Experts of a small language model.
Size: 14 layers, width 384, 51.7M parameters.
Experts: 32 experts in each of 13 layers, 96 ReLU neurons an expert, 2 picks a token, a sigmoid router, 4 empty slots to pick.
Training: 389M tokens, 2971 steps.
Below are experts of layer 3 (counted from 0) of a mixture-of-experts language model. Rows are named router (the router's row for the expert), down (a neuron's output weights, with its number) and show model dimensions 192-383. Each number is 50 + 10 x the weight over its row's rms, rounded and kept within 0 to 99.
After each expert's rows: a language model's description of what the expert responds to; "raises" lists some tokens whose logits its average output raises strongly, later layers aside. This comes from a sample of Wikipedia text that the model never trained on.

# expert 8
router:41 61 45 63 59 43 56 46 48 52 48 47 54 56 52 48 64 40 56 48 43 38 68 18 57 48 45 47 45 57 61 48 46 44 47 42 48 40 52 62 56 57 52 51 55 42 52 56 58 51 84 65 36 27 45 53 56 45 58 45 51 57 32 63 47 54 40 40 36 31 53 59 49 64 38 52 67 52 42 41 55 51 36 52 40 42 41 57 59 48 51 44 24 45 56 61 50 58 48 69 49 37 44 49 44 39 47 47 58 67 49 63 45 43 51 47 64 45 52 55 52 65 54 44 38 65 64 55 38 55 81 49 34 42 71 22 52 47 44 52 51 55 45 72 68 56 60 55 59 45 41 62 54 41 44 61 42 82 40 23 44 53 53 59 52 53 49 37 54 55 55 41 62 52 48 49 69 55 58 41 55 60 50 46 59 52 49 42 73 55 52 51
down0:45 61 66 61 62 53 66 52 48 52 53 46 51 55 43 45 65 56 66 51 49 42 58 56 35 57 56 56 52 80 50 46 69 52 44 49 46 77 50 33 69 61 47 71 41 50 49 57 50 39 48 44 44 50 56 50 37 44 59 45 48 52 48 50 42 57 52 51 47 55 54 35 68 44 55 51 38 50 62 74 47 53 59 52 53 39 39 37 59 41 67 50 56 59 51 39 43 57 38 55 36 38 45 47 66 52 42 53 67 46 43 51 62 44 65 44 46 49 43 21 42 48 47 32 47 57 54 44 40 46 53 40 43 46 51 41 62 52 59 42 37 50 53 34 47 39 54 44 39 57 62 37 45 59 55 51 43 43 49 34 64 41 50 51 59 60 42 47 46 47 58 35 51 43 61 46 50 52 72 53 50 63 49 59 51 48 42 41 55 40 44 52
It responds to: Word-ending pieces, non-Latin script
raises: "=", "-", "Scientific", ",", "'s", "|"

# expert 2
router:34 43 70 51 60 81 41 39 47 32 50 32 58 64 36 42 60 46 58 55 53 46 66 22 58 63 61 56 39 67 39 47 28 44 49 61 65 44 57 54 38 63 39 45 59 56 58 56 48 42 42 62 58 67 38 42 48 57 53 76 52 58 49 51 43 59 49 53 43 55 58 54 52 59 44 52 62 50 51 42 56 42 40 53 44 50 39 53 72 44 40 44 53 42 54 40 57 69 38 59 64 60 44 53 56 65 62 59 52 67 45 48 45 46 48 39 46 49 38 60 53 61 57 67 38 48 50 52 42 52 61 46 37 51 22 70 53 42 42 59 69 54 48 37 54 56 51 78 32 44 45 65 40 49 50 56 55 53 47 51 24 40 62 45 46 48 50 54 61 50 53 53 65 37 80 50 45 42 58 46 39 32 64 56 68 43 61 54 62 53 56 55
down0:62 61 43 54 24 61 47 55 37 65 37 44 45 47 49 55 42 60 69 50 50 39 72 35 54 62 49 50 77 60 68 53 49 62 60 57 57 48 65 54 63 53 65 79 48 47 64 62 62 58 52 52 55 35 50 73 33 40 63 41 65 24 52 51 57 40 66 41 52 58 42 43 64 50 37 44 58 52 44 49 50 53 35 68 60 57 56 43 45 46 53 55 47 47 66 51 49 30 36 43 45 54 54 61 49 57 67 40 58 52 37 40 36 43 51 45 53 65 57 36 58 41 56 49 44 50 44 44 50 63 44 55 46 41 33 68 36 46 56 61 69 47 37 57 51 56 65 67 53 47 39 75 62 56 54 47 53 49 37 24 49 60 57 46 43 53 43 51 55 59 56 53 53 64 40 57 52 50 49 58 54 31 58 62 59 55 45 54 41 52 58 56
It responds to: Descriptive modifiers after articles
raises: ",", " ", " and", ".", " in", " of"

# expert 24
router:46 43 37 42 35 45 47 42 51 45 54 40 62 53 43 56 48 73 67 73 48 49 35 38 44 41 60 67 35 59 64 46 49 53 50 54 58 51 71 47 40 52 40 42 44 30 57 51 67 65 71 68 60 53 44 42 39 65 49 63 56 57 50 54 21 70 51 54 63 58 45 49 56 49 54 57 66 53 55 42 60 41 48 51 37 66 44 38 38 42 41 56 41 51 55 43 52 47 54 39 54 51 50 41 50 59 59 40 60 53 43 45 59 36 45 52 63 50 65 38 54 45 54 70 35 34 35 47 47 60 58 65 52 50 52 54 50 50 49 66 54 49 55 34 53 39 34 43 43 50 55 75 37 53 47 47 48 68 46 26 34 34 51 40 37 56 42 44 55 34 40 45 52 42 50 42 65 34 60 35 53 42 54 39 55 36 54 50 46 39 59 55
down0:34 57 50 48 56 59 30 67 70 53 50 74 33 53 45 49 42 47 64 40 44 50 53 46 76 51 38 47 64 40 63 71 44 61 39 49 66 53 55 28 54 61 38 60 49 78 46 29 52 58 59 40 58 69 49 62 59 29 42 53 68 49 49 61 51 49 42 42 40 58 66 62 46 50 46 49 42 46 39 47 45 50 56 43 31 34 61 36 61 68 49 63 66 58 40 53 43 41 45 63 48 57 48 41 49 39 44 54 44 55 44 53 46 46 57 53 60 63 33 62 71 38 46 42 57 37 52 51 46 36 62 47 45 54 60 58 58 81 53 60 52 46 58 36 52 48 65 43 43 46 45 53 63 42 56 41 57 56 52 50 43 45 55 55 52 57 60 72 43 45 47 69 44 45 67 30 54 53 42 53 61 56 51 56 58 52 51 36 40 47 40 39
It responds to: Auxiliaries and main verbs
raises: " a", " the", " ", " at", " in", " an"

# expert 18
router:35 67 58 73 44 73 55 49 32 37 51 36 44 45 41 52 52 59 45 67 48 57 63 42 52 52 58 54 50 74 43 51 39 51 49 50 60 44 34 53 40 55 49 56 69 41 48 49 39 57 43 56 53 68 53 43 69 52 55 62 75 56 40 44 42 54 50 53 50 52 56 50 58 61 38 51 52 63 50 53 45 52 46 48 28 61 33 55 43 25 51 52 57 59 61 63 67 47 30 62 62 45 46 59 44 55 67 40 45 43 57 57 56 56 75 49 54 59 33 31 56 56 48 58 41 56 43 43 32 54 50 48 41 43 63 55 44 39 47 50 61 37 47 40 38 44 58 57 69 51 51 58 58 47 62 42 50 30 43 50 45 56 54 39 51 47 37 50 50 58 67 47 56 42 48 55 65 35 58 54 49 63 32 38 42 55 43 49 49 39 51 55
down0:77 40 45 70 40 56 53 63 38 50 27 47 56 55 67 46 51 40 50 43 47 51 54 63 53 61 54 62 68 54 48 50 61 39 41 43 40 49 47 45 71 38 58 57 62 71 65 63 56 60 40 49 50 34 37 41 75 58 61 57 62 66 53 49 43 49 61 23 26 51 59 46 48 60 46 55 25 52 55 66 57 51 44 48 29 52 55 51 36 68 48 46 52 57 45 53 54 54 40 66 46 44 69 67 57 55 52 68 39 64 57 49 44 48 59 57 40 58 45 50 54 67 46 45 32 55 47 48 44 52 42 56 54 62 51 56 55 47 52 40 61 62 52 47 74 41 55 53 46 65 50 45 59 59 44 53 39 63 51 45 43 57 47 53 50 48 47 44 49 76 56 33 37 57 57 51 51 65 42 42 66 54 56 67 54 63 59 42 47 41 67 50
It responds to: Infinitive to and complements
raises: ",", " the", ":", "ings", ".,"

# expert 21
router:47 53 40 55 49 49 57 47 56 50 59 47 63 56 37 52 74 48 55 70 31 34 52 47 43 41 52 51 56 46 45 39 48 47 61 59 42 38 62 55 39 41 47 57 52 52 58 54 51 51 57 57 64 48 51 35 65 56 63 61 53 58 53 41 49 62 51 57 44 60 60 45 54 65 49 57 59 52 21 47 49 51 51 48 53 70 29 58 58 49 32 43 39 74 59 55 39 37 42 65 51 26 54 37 40 57 68 58 56 70 35 46 46 41 33 49 62 70 52 48 57 57 59 48 60 58 52 42 45 41 52 38 52 30 55 54 44 56 43 65 50 51 55 40 50 50 64 36 38 43 71 58 40 54 51 49 48 47 51 35 48 48 32 35 48 59 44 36 54 52 66 51 58 54 67 51 52 45 66 50 58 51 42 55 47 57 56 64 59 27 34 53
down0:42 39 49 61 61 38 59 40 56 43 71 45 43 51 63 47 49 65 39 44 45 46 57 32 56 58 41 47 45 52 58 47 36 37 40 65 50 66 29 45 46 34 67 49 44 47 47 58 51 60 40 47 51 60 48 57 47 49 44 59 60 57 43 55 48 51 70 49 50 47 28 70 26 63 45 54 45 61 49 53 58 45 53 36 52 72 32 75 59 41 50 59 48 27 42 57 53 49 47 47 39 67 58 50 44 50 62 58 45 39 32 52 48 52 49 59 64 38 53 58 36 54 38 54 47 62 35 38 49 38 41 49 54 42 48 47 34 28 52 52 46 54 45 63 57 44 41 35 52 48 63 67 47 46 62 34 37 47 47 55 58 42 75 74 48 30 62 54 68 70 49 48 37 52 50 45 55 55 57 59 46 43 54 50 56 53 63 60 48 29 40 53
It responds to: Digit one in numbers
raises: ",", ".", "-m"

# expert 11
router:51 50 39 59 22 58 49 50 50 50 59 40 68 61 54 49 55 54 56 47 51 54 45 33 79 39 36 60 45 65 76 42 53 41 54 55 53 26 52 51 50 52 43 50 56 47 44 53 59 63 56 50 54 61 39 36 55 55 48 66 49 57 51 39 44 46 57 53 34 67 58 61 44 74 55 49 49 65 38 49 59 47 40 75 39 62 36 30 78 53 48 53 41 45 57 42 49 47 50 54 49 51 45 38 62 65 51 50 54 66 44 49 46 42 41 32 52 63 48 43 42 45 57 53 45 54 57 41 36 36 50 57 62 52 36 49 45 54 55 47 51 52 53 52 53 62 55 56 62 46 54 44 52 42 67 57 65 39 41 55 28 47 40 55 41 35 53 38 66 42 61 36 60 55 63 69 56 45 66 26 50 52 36 53 53 41 42 54 30 36 51 51
down0:52 40 62 61 58 35 44 62 35 53 47 66 54 45 80 64 55 61 40 56 49 67 62 51 34 44 41 51 59 57 54 67 54 47 51 65 46 40 69 49 57 57 49 37 71 37 38 47 64 48 37 53 62 54 60 40 43 50 35 39 49 40 55 50 46 50 43 51 36 59 56 37 52 39 46 46 48 64 52 53 52 56 36 31 36 70 36 41 43 51 54 20 58 49 45 54 60 56 43 49 36 45 47 56 38 55 37 63 62 50 58 63 53 42 46 42 43 56 54 64 34 44 59 38 53 64 56 56 53 46 58 37 76 39 38 38 44 42 30 30 49 45 50 50 54 61 42 50 60 45 50 63 53 42 40 54 54 50 45 46 42 59 50 45 51 48 50 44 59 55 50 61 51 51 45 40 38 35 40 52 68 47 59 37 50 39 55 57 42 59 39 54
It responds to: Conjunctions and relative pronouns
raises: " others", " has", " makes", " is", " Other"

# expert 30
router:43 54 42 61 60 64 48 51 54 55 56 39 54 68 46 47 62 44 69 64 37 56 54 40 70 41 47 63 43 63 61 56 40 46 50 53 44 42 47 44 47 50 45 50 44 52 57 58 55 60 57 62 45 52 39 58 43 51 53 56 49 55 50 43 36 54 47 56 36 67 67 70 57 56 44 56 68 53 38 43 50 27 50 53 49 64 26 34 39 33 49 36 33 55 47 40 39 24 47 59 37 49 40 52 43 41 47 40 57 60 30 62 56 58 53 58 69 39 55 49 70 54 63 38 41 32 43 42 59 34 33 57 58 51 51 51 46 40 54 54 48 50 55 68 49 52 71 61 72 51 43 52 51 49 56 52 53 62 43 63 51 32 60 59 50 46 43 52 65 48 69 37 55 38 43 59 57 40 69 52 61 56 37 32 53 32 39 69 42 43 63 53
down0:63 47 53 52 42 85 48 49 45 54 29 38 36 43 47 53 44 51 57 26 42 43 59 39 53 51 33 47 42 45 59 48 61 31 53 51 45 59 42 41 66 50 50 52 45 56 49 68 42 65 58 41 55 47 40 70 51 47 44 34 54 48 54 43 52 60 56 49 36 37 49 49 49 56 50 37 34 48 54 55 30 63 47 25 51 43 36 32 45 58 54 42 40 47 48 59 30 52 63 40 61 57 47 38 46 46 48 45 52 35 52 46 43 51 61 80 53 36 41 48 57 46 34 48 41 40 57 58 47 42 53 61 47 48 38 43 52 44 67 51 30 64 31 42 61 43 40 46 38 30 43 56 51 42 45 40 42 46 46 44 52 43 46 35 32 31 54 69 49 24 52 45 54 46 43 53 58 40 53 45 53 55 51 62 38 53 48 59 36 50 64 44
It responds to: Sentence-initial names, pronouns
raises: " D", " C", " G"

# expert 9
router:35 46 57 40 61 52 62 44 47 39 42 49 65 45 45 54 51 54 58 59 51 47 63 48 56 50 37 62 47 67 36 50 47 31 52 47 50 51 48 46 45 58 39 53 54 52 52 47 62 49 49 64 45 56 30 34 49 66 65 60 45 72 29 68 32 40 54 54 49 39 54 68 51 58 54 46 52 64 54 52 52 42 57 47 50 69 53 53 50 62 33 57 64 49 63 61 50 51 47 57 51 34 38 29 60 69 58 59 61 64 47 50 45 58 67 49 65 57 42 52 43 58 62 36 51 53 41 37 47 43 52 58 37 53 49 36 40 45 46 53 54 51 47 46 36 50 52 57 52 60 56 50 39 41 37 39 63 38 63 62 45 52 45 68 60 41 42 63 40 42 68 41 51 46 62 47 48 45 48 59 46 52 47 49 65 47 47 50 52 28 48 54
down0:54 41 43 44 65 49 56 55 45 41 30 60 39 56 52 36 54 31 55 37 42 50 53 63 39 63 59 47 56 41 61 49 62 69 63 48 43 32 37 34 29 63 34 47 43 54 49 59 44 54 41 48 60 54 49 39 43 59 36 35 36 20 49 30 55 31 44 48 40 62 54 55 48 49 62 46 51 35 54 33 49 57 53 46 55 58 37 46 42 37 51 50 64 35 45 56 53 33 43 53 50 48 45 50 63 44 50 40 58 43 60 52 53 61 54 40 44 50 47 67 56 52 59 53 26 33 58 36 29 55 42 54 44 50 56 67 41 57 57 52 62 48 48 55 26 53 64 54 52 56 37 37 45 59 33 52 52 37 38 49 48 57 41 53 64 54 70 48 61 54 47 52 48 67 31 46 47 49 55 38 50 62 48 45 52 40 42 45 47 61 54 38
It responds to: Year digit nine, word onsets
raises: ",", " |", " College", "ec", "au"

# expert 10
router:56 39 53 63 43 57 60 43 42 47 52 35 48 63 51 64 58 56 53 65 45 56 43 56 56 69 43 63 49 75 59 28 50 34 48 56 59 57 57 55 57 55 39 41 57 25 43 60 65 50 44 59 60 48 53 38 48 51 46 58 61 64 46 60 41 33 41 67 29 46 66 58 52 50 50 57 50 40 54 50 50 39 48 65 43 53 39 45 67 38 53 50 37 43 56 37 56 42 57 64 49 49 47 43 45 62 36 51 57 51 34 56 40 58 65 48 43 51 48 61 40 47 61 47 32 58 42 50 27 25 56 62 33 54 46 55 27 40 39 65 52 65 59 49 58 45 60 43 51 56 27 62 54 55 54 70 56 60 55 37 54 33 53 47 44 42 43 37 70 33 46 52 57 44 64 58 50 42 71 49 66 53 49 51 45 49 40 64 53 52 48 52
down0:45 45 45 39 55 45 53 38 52 49 66 63 26 62 50 37 43 46 60 53 52 56 39 48 40 54 58 57 59 51 56 26 41 61 51 47 59 56 45 41 60 47 67 49 39 63 52 46 52 44 30 66 66 59 49 49 58 65 48 40 50 52 61 52 40 39 47 38 60 55 33 39 56 45 62 71 68 53 54 52 25 44 39 42 37 52 45 44 56 61 68 46 58 66 54 43 65 55 65 55 44 67 53 45 22 22 56 47 53 45 47 47 36 51 44 63 49 43 45 48 47 35 50 53 70 31 44 46 57 47 67 55 56 32 50 56 54 55 56 48 48 54 63 59 44 51 44 46 41 35 57 79 65 51 65 47 61 42 46 60 45 51 60 39 33 57 57 54 34 56 60 59 40 47 47 39 44 68 39 47 59 52 43 54 62 56 47 45 50 45 62 46
It responds to: Capital initial letters
raises: "ug", ".", "ump"

# expert 26
router:42 59 37 56 41 43 49 37 40 51 61 47 55 61 50 65 60 37 55 45 43 51 56 38 49 34 40 62 49 52 68 42 50 45 43 55 47 55 46 57 54 41 40 59 57 25 53 64 58 57 65 58 57 58 42 55 50 56 56 52 58 58 38 62 41 50 47 53 42 64 55 72 42 61 23 63 67 62 54 56 62 43 28 47 41 44 48 59 53 47 39 26 53 40 64 44 52 35 55 71 63 44 39 43 41 59 35 49 69 54 44 46 49 52 47 50 62 58 42 35 63 52 53 50 53 71 44 38 44 47 62 65 43 45 32 49 47 49 46 48 46 74 51 67 54 40 55 73 46 47 62 61 48 37 51 68 45 66 52 31 42 22 46 46 51 41 44 46 60 47 64 45 42 49 56 45 55 47 39 55 45 55 51 45 59 49 62 64 59 48 64 62
down0:42 66 44 70 62 42 47 54 57 52 40 44 54 44 37 55 41 62 39 55 56 36 59 57 61 44 41 58 39 55 57 40 49 63 53 53 50 57 31 38 57 58 52 54 66 53 35 37 54 45 50 64 39 45 42 42 62 49 45 52 57 71 61 37 60 53 41 42 43 52 53 48 47 33 51 51 45 52 49 66 42 46 63 54 74 61 38 54 48 48 59 43 47 46 49 56 46 48 41 31 50 50 49 49 41 59 51 58 60 54 41 47 51 44 50 44 76 49 71 39 43 52 35 51 47 63 34 57 37 55 41 57 58 47 68 52 36 41 53 51 41 42 55 46 47 62 51 47 55 60 42 32 62 50 47 75 61 59 36 55 60 73 50 39 46 55 55 46 48 49 58 54 44 70 71 53 57 47 60 59 35 49 54 55 38 46 51 46 42 45 60 47
It responds to: Countries, places, team codes
raises: ",", "'s", ".", " and", " (", " was"

# expert 0
router:37 57 41 52 56 35 58 25 72 47 52 34 58 64 57 42 50 54 46 50 42 56 47 51 45 54 40 49 44 44 66 42 37 37 38 39 64 57 65 46 59 40 42 47 55 63 46 45 61 56 58 53 60 62 36 38 34 50 58 58 56 59 46 63 39 50 45 40 55 49 57 53 52 47 45 61 90 49 58 45 55 36 40 50 40 43 58 56 78 40 45 52 43 40 60 25 56 54 53 64 51 41 38 52 50 50 41 49 63 51 61 61 34 48 63 47 47 59 50 51 47 59 51 60 42 39 62 51 41 42 48 71 51 52 48 59 42 61 45 46 41 45 56 55 51 54 63 60 54 42 15 55 55 45 34 40 48 56 43 39 52 43 75 68 43 46 41 41 55 53 50 35 52 50 57 54 66 40 63 36 56 50 41 50 56 47 44 45 56 53 58 59
down0:63 52 19 39 41 28 61 55 53 53 41 38 56 45 52 40 27 49 52 55 51 50 46 63 49 62 46 38 60 31 44 49 31 50 50 27 33 40 64 51 50 47 54 50 54 75 41 47 39 52 25 57 44 60 62 58 44 51 46 50 34 29 67 58 43 47 60 46 35 52 54 62 56 45 53 25 62 45 57 53 54 53 47 53 67 68 46 18 58 47 60 63 70 50 61 54 48 51 67 63 65 57 50 52 58 56 55 55 64 56 53 42 51 61 48 62 41 55 44 51 52 43 56 48 36 56 50 46 44 52 35 41 54 43 63 56 56 54 42 50 54 30 50 32 39 60 42 35 51 70 26 53 37 48 59 50 46 44 59 45 62 47 70 56 40 51 47 64 37 62 36 57 43 64 36 44 47 41 63 56 57 45 51 51 34 50 56 38 42 29 58 52
It responds to: Topic and field nouns
raises: ",", " and", " in", " |", ".", " ("

# expert 22
router:41 59 42 75 44 61 64 41 55 46 49 54 53 51 51 41 41 69 54 53 42 48 43 52 65 52 51 65 45 60 67 38 35 45 43 63 62 47 60 61 56 52 40 63 50 52 56 54 75 64 68 65 48 71 52 29 64 47 54 57 51 61 51 59 43 46 40 44 65 58 47 54 59 60 45 56 78 46 54 52 55 52 44 62 47 41 54 42 49 36 53 38 56 50 56 40 54 41 48 56 68 61 33 39 59 55 35 47 63 68 50 49 55 39 55 50 47 55 48 46 67 59 56 51 35 29 54 45 46 50 52 48 42 49 51 49 29 58 45 37 55 58 51 27 51 40 64 52 50 44 54 47 40 55 45 62 58 72 54 64 40 39 40 62 58 58 47 49 58 45 17 34 61 55 69 48 71 45 65 41 58 65 55 45 57 42 53 43 70 40 52 56
down0:60 49 57 64 34 61 73 64 37 49 44 54 29 53 55 82 54 56 60 37 55 53 58 59 43 68 33 43 61 47 66 49 60 59 37 52 48 44 52 47 47 43 26 38 48 60 44 39 53 63 47 50 46 54 71 65 53 58 63 54 53 57 62 54 46 45 63 48 44 51 53 69 56 39 57 70 56 33 43 48 58 43 50 32 51 46 42 60 60 49 45 39 56 41 44 54 48 63 39 41 47 40 48 55 51 48 40 69 59 29 42 41 44 38 38 33 75 48 49 46 51 54 61 46 62 53 49 62 42 55 44 61 63 52 38 35 62 55 67 40 61 37 43 68 46 64 49 51 47 55 44 45 56 49 55 46 40 45 57 48 36 45 45 44 32 48 35 50 49 48 36 49 42 32 42 45 58 55 45 41 55 33 62 42 29 60 46 44 56 53 57 53
It responds to: Commas
raises: " resulting", " allowing", " including", " except", " although", " which"

# expert 15
router:40 46 66 50 38 68 41 44 42 37 71 35 50 63 51 49 59 42 52 55 47 44 35 38 50 50 31 46 49 42 48 61 50 45 46 59 69 46 50 55 50 54 45 59 54 25 50 49 51 51 60 60 54 55 39 57 66 52 56 83 58 54 42 51 41 61 40 38 66 77 49 55 49 54 52 55 51 53 36 48 50 46 43 40 43 59 44 58 65 48 64 52 45 61 59 51 41 45 49 53 59 40 43 64 40 69 45 52 45 58 37 35 42 64 63 39 54 55 42 33 65 38 57 51 36 53 59 37 49 45 61 54 47 47 65 60 25 30 37 49 54 43 63 52 57 49 53 56 52 47 48 56 42 33 23 52 71 50 58 46 45 50 53 46 49 40 43 59 41 39 45 39 54 63 58 65 58 50 54 31 58 39 54 45 61 39 48 57 64 30 58 56
down0:47 51 43 56 57 57 54 37 53 50 45 59 50 78 39 52 46 52 61 48 41 65 67 60 45 30 40 61 37 44 63 48 47 45 49 68 37 49 35 48 39 33 36 42 53 59 39 44 62 31 51 69 73 57 53 62 59 59 54 48 63 65 58 34 39 46 67 48 62 41 55 64 47 50 61 50 50 58 46 46 62 64 54 39 73 46 87 41 42 45 40 38 44 49 34 50 43 61 57 54 50 55 63 37 39 53 55 37 54 46 59 58 38 46 42 48 43 47 55 46 50 52 70 54 57 51 45 49 48 60 44 46 51 46 45 51 66 50 63 42 39 45 57 61 56 57 46 47 34 71 54 40 59 48 49 51 58 54 51 64 41 43 51 25 44 32 39 57 45 50 49 52 51 50 50 57 40 63 36 31 44 54 44 62 58 41 49 49 47 39 79 47
It responds to: Pronouns, as, common nouns
raises: " with", " of", ".", " to", " a"

# expert 5
router:42 55 42 42 47 58 57 45 63 54 72 49 54 54 44 51 75 61 53 57 35 65 56 44 54 54 56 54 46 80 42 46 33 49 48 73 71 47 41 51 48 50 45 60 61 54 40 57 72 47 40 55 46 61 57 51 49 41 52 48 58 49 59 44 40 54 41 51 64 52 64 61 56 76 49 59 62 62 55 52 45 45 39 47 40 63 47 54 30 22 51 70 56 46 68 43 57 48 49 56 46 43 47 48 59 58 32 43 43 51 37 58 63 55 62 46 66 47 51 29 59 66 48 48 47 42 44 40 44 38 44 40 53 64 45 62 51 55 46 57 63 43 51 47 54 45 57 45 66 52 34 51 59 55 61 45 56 58 52 14 41 51 47 67 53 42 37 47 55 62 58 55 45 47 65 60 47 45 49 42 67 42 55 40 54 25 64 45 67 68 65 55
down0:64 56 35 48 49 48 39 39 54 53 53 51 56 34 47 55 48 55 70 65 52 48 55 40 32 61 62 61 55 58 25 44 60 49 46 47 46 46 44 57 65 59 55 55 38 31 57 53 45 38 54 60 33 47 49 59 53 49 46 42 61 59 35 41 59 37 61 55 32 58 60 47 57 63 33 42 56 53 43 43 49 45 44 57 75 56 47 35 58 78 47 49 46 56 45 48 59 40 36 60 47 53 50 43 50 39 43 47 33 35 69 52 45 51 63 57 76 45 61 42 56 49 47 53 45 40 49 70 57 53 53 52 68 49 66 46 60 43 54 61 39 66 40 39 44 53 55 44 55 46 23 22 47 72 43 42 42 55 42 50 60 46 41 66 49 69 46 51 47 55 48 51 54 60 62 34 52 39 36 43 43 56 49 45 60 62 55 55 49 55 47 22
It responds to: Digits 4–9 in numbers
raises: "th", ",", ".\n\n", "-", ".\n"

# expert 29
router:56 45 32 47 21 51 62 47 59 44 49 51 62 50 56 56 54 60 57 57 53 67 52 45 62 55 52 59 49 39 53 50 63 50 44 45 55 48 47 47 44 32 42 50 60 39 53 56 54 54 31 57 52 71 42 58 52 61 51 44 59 60 51 46 46 60 36 47 34 63 47 49 62 46 52 55 54 63 49 44 57 41 50 59 32 42 57 54 58 55 31 49 63 49 60 46 42 63 54 34 58 38 47 40 59 58 59 48 85 51 38 35 40 65 53 42 39 60 41 59 62 48 55 55 37 48 38 64 61 51 46 39 64 43 60 57 37 55 57 57 36 52 55 63 55 49 60 51 48 42 58 77 48 66 56 33 46 45 47 47 46 43 62 40 46 57 53 51 58 35 34 51 43 55 75 36 63 38 57 52 69 26 57 49 61 51 62 59 49 52 31 58
down0:59 65 65 45 62 46 54 53 52 46 59 54 61 32 64 42 63 59 47 50 62 61 55 61 53 50 47 30 59 47 57 51 34 44 53 49 66 48 44 53 62 58 63 41 53 63 45 21 53 63 42 34 39 55 44 38 48 55 51 51 59 40 50 43 72 42 47 52 60 55 45 54 50 57 44 35 52 46 52 53 36 68 33 31 57 56 68 77 64 58 22 58 60 61 37 50 35 52 53 54 44 65 54 55 52 36 63 40 53 39 57 58 49 57 76 48 51 53 50 54 69 59 61 64 47 71 62 44 38 51 47 54 60 48 44 57 37 34 40 67 67 45 47 72 46 51 36 23 42 49 40 54 35 59 44 52 60 60 50 34 50 67 55 48 58 55 69 35 49 28 44 57 66 45 66 46 45 57 57 39 69 40 56 52 61 52 44 37 36 59 50 36
It responds to: Sentence-ending periods, table pipes
raises: " \"", " In", " The", " "

# expert 7
router:39 50 45 73 48 42 55 38 54 39 56 49 45 55 41 50 49 40 56 48 40 46 81 41 49 49 60 58 50 59 55 44 56 46 38 59 44 39 40 54 52 46 40 55 63 48 76 60 57 52 74 62 56 70 36 50 57 71 61 47 60 56 37 63 37 55 53 47 38 57 62 45 55 54 36 42 60 39 44 50 44 48 41 48 44 64 51 47 44 48 50 55 30 45 54 41 50 52 46 51 57 40 41 57 49 68 40 52 71 81 42 49 35 44 44 40 56 58 59 46 51 46 54 51 44 53 46 33 49 52 43 33 42 50 36 68 41 46 41 49 41 44 55 48 62 46 53 56 51 51 53 62 38 65 60 57 46 50 38 45 45 42 31 47 54 45 43 60 45 49 63 65 50 53 75 48 55 47 49 83 53 40 58 51 65 45 52 45 60 34 56 59
down0:61 62 70 50 65 60 31 50 48 43 39 48 34 55 51 35 56 39 42 43 57 20 57 61 64 61 64 35 41 54 39 58 42 50 60 63 52 42 41 58 53 61 56 55 47 42 60 36 55 45 39 46 51 68 50 39 61 43 36 55 54 64 53 33 37 51 68 48 43 54 49 57 45 44 42 44 43 61 42 47 59 50 35 47 45 41 56 43 53 63 49 54 53 48 50 54 68 70 45 34 57 50 44 69 44 58 38 50 63 58 65 35 47 46 38 43 57 45 53 56 65 72 50 37 63 78 56 50 34 52 52 62 35 39 43 33 56 47 56 41 68 50 53 40 39 42 51 37 42 48 56 49 60 57 59 43 57 45 26 52 27 41 62 37 58 37 48 53 47 48 38 55 34 41 51 60 41 63 52 45 55 39 64 62 52 37 54 55 57 42 58 49
It responds to: Person and role nouns
raises: ",", " of", " (", " in", " and", "."